{
  "n_layer": 10,
  "d_expert": 128,
  "activation": "bilinear",
  "moe_layers": [1, 2, 3, 4, 5, 6, 7, 8, 9],
  "balance_loss": 0.0105,
  "n_groups": 8,
  "shared_expert_gate": true,
  "init_std_router": 0.00863,
  "norm": "layernorm",
  "norm_eps": 1e-06,
  "optimizer": "muon_variant",
  "batch_tokens": [65536, 131072],
  "seq_len": 512,
  "steps": 6690,
  "dataset": "wikipedia_en"
}
Below are experts of layer 6 (counted from 0) of a mixture-of-experts language model. Rows are named router (the router's row for the expert), gate (a neuron's input weights, with its number), up (a neuron's input weights, with its number), down (a neuron's output weights, with its number) and show model dimensions 0-255. Each number is 500 + 25 x the weight over its row's rms, rounded and kept within 0 to 999. Numbers have three digits each.
Before each expert's rows: "comes after" lists some tokens at least twice as common just before its tokens as in all text. This comes from a sample of Wikipedia text that the model never trained on. Tokens count by the router's weight.

# expert 52
comes after: " |", "-", " by", ":", "\n", " USA"
router:495481483480515482478467460527523525514552483499512477515494521472490520502552529510486470484567448487485460487490507513503502539491527461465491524500497515516507489523538512462522466491471514455488540495460489479453508510496528480509482506489500521497480462508527512498502512533501479444527524482510472475510512495530531519480532500478489528526504512482509523498476513488491502437497460451528493531524505482542502495510494516519525468522512484485518524487465473493515474519467520435478489551513517521468516488504510551462540524496505503486462477472486480507492502507540459520472477466532508475486488484520563472519494488508485520525532493512454483452484518511546469492533499497532520534517518521558509512482549537537487482518551476514494542550510494485502520489514517
gate0:492508506549506513507482512540494529556511487518484523507465511490541524521531486457465515522485490482518583497473465549539478481544505497458519536494536519544499522515525498495522506490497541481480509539531540453511477509545495545473518483517521513466507512497469459557470485474503509461514487517527487520516507509463470513535506494491519469496492511506506451440527472495482485481527542493528505502496503491495507496527503506541514521494514480488504460444506520486454510455495508533542571472460520502516509522475470460482538480517493509487485531452477491505488463506487498525530492498502500514481477463533496478484511531493504472524504485555523522477465462480460495492493452498474441485489476520527506489496518493478492484491507469508500491479515508514477476476493496
up0:542485498521542524533507504508475508503522503484467496536514508455477472512475465523483503499521519476528508476474487504535514510473531514511458512523453523518497522546498495488536463513499529477474487476472528487505511518488484507490472504505456463505506524476496517503535530528509516512509514467498476481501470483455502442467490515490488491482545495505510559487479551443525510494545461539538514531526442485491462506457537499505498480515484483492479473461464522548463516482518521482475460538510488484541470515470529512521484544474481489499533522534474534468536548482491508503491489505538467520448448485508473507487498466528514540494515500540519533487505493463475511532504561490547510508487514512507509507483490512488484530524547483539498516500500509507492485474541485
down0:516479478519550539481514510481485508482487508481520503497505524508501520528486521529483501447544471477533505429452477480513466460448507506501509485479470535504504474494502529548476483515495503472511525474470470459488503527486478498490441534474482498452495495511543518510542533478464495424501519514508484483501507547489510537493470487486467500483555476504519488507494544466531474521489453510530525503480443524477509530506510494510508506512484494470515462514471499493473530492509532514501518502531546497524476485471510484525504518486479461540528471527504531476516526507517507512459475485515528485500491520499440530503474459472477493531503478518527509474533520504504490491529465474554510493493459511516532520500488537538511480518540508504513526478454497527526483509542544
gate1:491516532504510526484484525487485479488522511513468506474468505480516528548513465467486533492491474512497491494529521497513500496496548463504508470505502528479480482486484547487512516520552511468527462580467474485495510507517523519558515479496488496484490507486481495517520487468522489482498486508518501477524568461512568520493481539512513527533516499500500487494498505517551492501528515503456513494516552547501514469481503487477510512514440482515471471465510456466516485465533522509504448500492512500525511478431470508497474487510498474544518478506475492503512471446479486502531513515441500490524530458481461511462523505473497495526516499477520464470513473519448554494510497487492460527472472472479490510487520538495556490507468495477520540499521497506503490449495540
up1:518496515493474527531539425502544482503491490510503458502460516500445525507496494500476518463475485504530477488501525423516532474470498493476492505497531472489491464534495470498504492535497526534477504469485500535462533500515498502509516484536448534520510528506490487503484524527462523542494514489485478471519444457488485507457518512534518533500492508505509528533530523496486520504477479512536471511509511507523538499503489534479484469463511505481500508492493503521550542490495494482502491497488481490499524498487513538521488521486506510514544506548534508543483495461449433501472462484558502518462485514444513464493526492513468516540480450501453471507498510490519545482520517505514521514477471520521501525506562507507499505486490514539493480488528501546509448521456512
down1:548508493543505520481506518501514489481502539482503464511463453493511506538485526509480506463488477517520461498475499456511450450506509525484496471512507489512508474519478526490479492515469554476478521471477477481457533478578478546494494509502502523494497493471508502509478519548475471493471517470460540507544492504497480489514494461503482501555494488505526509531474495533460510530495461514542507544497465555501513522466506524453480507512475527463460519477517464535476536466499477505504502464551520476512555499554524525509491522440478483493520506520500492508503486521535472508474487472534506520522487497462491500511521516528448524542533522464500497497505514493495484510540495509508509501480474542521513517489515454515480532494506476509469515520488477491433510509516487

# expert 9
comes after: " ", " (", " −", " +", "–", "^{("
router:536496493540522468513472510477509456491477523518509497510549509471464494510454446477491482498526514515506517536488471506503498512514475551505462484468521530489502488496486490529496521500507561483496514484506474493505468493490506493496493478506486521465483561463496495493540485493464443477458462512483541518520440468499527525486491498477550493498550508480478543502463475501501531470478488512522550502508482497518477533481565478528506558535531525501488459498476488504511475481457542506501535467504527531515509510530530487504509494531465494535458497496531488522460495519503500527500508476487495513457479496488534499482487535509495521466518438506513537534469543548523495484493488499522494520463478506493507481487544498505444533467516481492511493504480516505531534520454524
gate2:496485485537509459461535496466488534485534496505474492527507546518521472518486512498510529512531517479499485486513504517510496467490537510539501462472526507525477468542478506526517480534487506512502525529457463476519525510538513513477457506526486475545464504466502526488507461498478464509485542531486487506527490523480524499514475493529503485549528480525482473474485499530504512475483514518531497492499537515510455522532484506438493477485465508515477472468515461517485529520433497517510554491487499477480447555512488489481506486435469495522494528539493509454430495466524501509506506503530509459489518490536486482524494504493473508522497481510540512501483512462531518484466510516541519475512490495499506520516523506470485466458509508548522423519510457473544498500523480
up2:513463497507477508531498508470499504526507522522533512483462515501545502504497433503499458499514516537505511498463515431529488510531531498480454508500532525505493526535487503477522519493523538494516503467473505539522515503474467475475521558492527482502447488524503451536513537474533486504436493525488494515511448514534493498524466514520524505487443507586509499464475534497483523496522520455521524513516452470511504474498459497486494496497487507530476472482492475499500505509474455495474475498487511466512496563514510527465528493489510486520489522499524531478506514495492502453501417465463476490518502493538477485502474501490486462540519514501490524478519474511500504504504503473547467537503512458534515468534484505489521458531469521523495509512504533488501490483501526
down2:522459553515531498462523518495479496485472473485471521487509493415468496502469483523477492484512530532539517513544522546478445502478488537470514499507537507479486480510462532501490473505513487511517556488496504500459467500488515537530511472529497530485501492513477519466503488466486517499491494506441510537540473473527461513485464532477486539468516511477518519448516525456515514483528507534461530504511476539476481499532546470508504556492491486473500492538531502521513496512518488507467495475483539557493514494463508544497483505496510499551509485504524508501473499536483507492511510503517522471515493476487513474512511516507486489498527526458463535487503460483546461531502467509509475509472564459474513500492536482475497479480537528452490487521510465494528487507467491
gate3:496533504511541508483499498516539525493490519510518502515514498492501493534511508519496520514518495463489512526482529494519529482484503501481489478512485524468506506561526464475547506486514480520432496501529475502479510466534470490499483521565512483531498489459541520508508527575499487505501532507482515529536520538536500469542473479449488539530483515498433506491469462478489501522518544523496502515474515489493521438504504554511532516533466493528513472495466488531485519495538501506501514533493491515497500516467551502508445492456457518502482513503487471517503490518498465453499524478532476499484430494496523508527473489475471458450482501517501468523476491473496539491486467480440535500498511496496488476526516471514485475511537472474482454470485470521491534496515526
up3:461521470522483521482538475500505459498511509494490469499481500478487479488531487549505486494468491484504464538529466539469508520472475522479481525503491474475499445505529499563516466483521495542483512493483577472496546554495493525485505548509463513512500517506496500477505487500498512490502544512460535544481507501516509500483495507481450495481509497525490531508513494484528497487503468501450521496507476495474476516533536513517468494475474518459480543482522477511484485490500497482510480460520457509466468548499506559529487450517476476430465498534513480528494463530546476494501515475510470493515496524452544484490514514482492494536491505493523504490533514489505552508516501547508510554530494466504539487522492497526481514481451499518524466548517514528523525502453517
down3:536484508568472491497503487477477500562492508522500489464459524523457496499497490495477461505515498463453512526493494471496494461495466514483456478488488493495526537490538494528495566526516476481479477511501443497454479499478506484487481495519530494473508543480523505499543497536493500480493542526470495514486512494478507522529509476497496552457466500469503508465477547522502452483502539515500498495518519478499531548503484525503484497527519526459477458506536493478495519488505482494502525508477455480524473533499489498490491492478495532515502552477521528550500551521507471515488490513508530498547519515464472436501512508498490528498523485514479516472529520480502541532500495472467501465479532504540494465487502462536513510524495554480487453532534526461478516524450532

# expert 42
comes after: "–", ".", "201", "199", "200", "202"
router:536499515501509503517465532448542477488497499533487528534508500497472496513459461498498490502477493516497542489507476508508516519517505491520508483461517513464467477538492496479455532513521508528526497484523535509444459524473505517468506467537542534475524474524503473447527512503492486478549482476554519511493487502498524497482497460476487440438496501470532508448501508547504463482517502516508526525464494497477535527485517523477476490485490479493480479473506465510546507488509499488518551485537500483517499485542474459487544511468466492527467475509504489516516512525524490525513533464471515522445501500516544478534465509489515494497512515521512470500510526501499469482494536484491483526466470575521533500468522499533525492484481466511496533514516541516553505465468464
gate2:455495522531476508502518538516477487494529484535466540533486496494472498519494506484519543523505493480499405514493457512474476485497509484477483474516506462526512476498522486511507475516509504495501494489517483510495502513476525530479532500510472485489525484512555486519499557502509503477530540519476561471497507469502524490532539492487480486507544531479464484499506499527522512507478493506516504478556565434522465491505487494507474462481502530511476497459464486490464438456521499513476491462506468486518525476505512477496532545517477516487505512509490529525541509529498530483501481508457474465511470486516493497480531494509519511487499490540483560551545518531492540510473457497526468505517512478483517535468513491500525509479483431503508504491457516529525485492468450
up2:519502449501527508513460518495513488522477524534551489521539478516531522481505472517509501459509501518505530449471481488528518541510493462511503497507544497495483512522515536512495489498511471488528515512483461536519513475510503523540471471508529519492453477500461538458461531454513453516459457488507529521481481483527521499525484486514466529478519534490474515516506553489523522499468471473505460492527472497489460497482545520496475477506481525487505502494541444530474560477526493465484493537457522499471499525486517506473525484478522567524551486501512511520450525503537477501533548462507462511522491504480490517492465475490452483515471503489466527516498495512497491491523469502487545510489528507506492544499471491471522524491461461528502483512515490444465494493501517
down2:491510487489485514459495485483546481468495552534480516507475468515464454482548471496445500524512480467495475510526471544520487465488521513540504467480512498461502525495535513511523465483504525501500485501474537516519533489508485474521526523487527483517455551493525518517472521433538533525509449530461519472503523508492545555534512474482490497537492464493530526500502522455541519536481513532507496508528500449522524497470497471526480498485477501482498524518530482497534440483474554533505545523502502547521509507496486485505502465523530530495514481528512483521505489522530502510454476545499518471476491540488517446493478527478455465493501494490515472509480496484482500476493488502485465496501436509494533498491504467536473531475544485504496497497482522486479485491482479
gate3:512493441510503479512470510506499493501503469502445484476532506487500473554496470480509488508442540452526459460517533489493476519484502527541504477488493533491489508483473487531500498531503486513511489479486512501503457530524482487463474525473482497534509530510473516512491481475492519482531545472490486479523519483526468543456507492481520505470518519427508520491479530511449502477553550486505519496537522477480501508472480487488527507472501518539543542516529534514480484462513511503460501540503528492536503459493475493518538505525498474517509517498561505492501475508522514535531505480489515480512507479451518496520524486474484528482494504455484490506464552504492440524472479514498518492528476495473523507567467493469524482479509480527496525499501548498470542562499530
up3:527510525452522529489497535466471561484502473507528534512544522540488508523509522518458510485526502537515482484496504509493530484494475518553526443511483479458506485513534466520484473517440513531510493507514518493483454515500507513539500533484488508498512484479496507533469491485447509538504462496479514496485498486504481495486490486495484536491535463483496470448484530509525481540453492491463473534560511559530492501499460511522470512525483466449476480512500496473528510531490505516519485491524527533470539505494532475474538501494474518477540458486474457491490474478515488518470539531524461526509498513548488487513528499451519518513514508506490519533494500505512507524525459492493518527467499455452480486494535518493476500464464541510527469497529504455507516467474481
down3:544502510485452528499526464518542468533547506489495522509463524564510508517456483505478528436494512497519513503546492522539480542515506522512454492519473493492474496502508500489500463510533481492499484506531489507489519438515459506504519491463485482494465512473461505493487506481530477524458498514500489550509485529508520492501544514537496538522488530507471467487483511486553474461483520493486503504481513516483510505478511490489461483490524480493457526445480518499526487486488517510490484471471525487514526463516497504498473519465473552482517500506487471535479529480493497456493443535499436499513429519496501551523524501590506501491490495505549467507514496489512507491522516491501490543529514516515502480524514498519535476513466511499528484492484501528524429489510487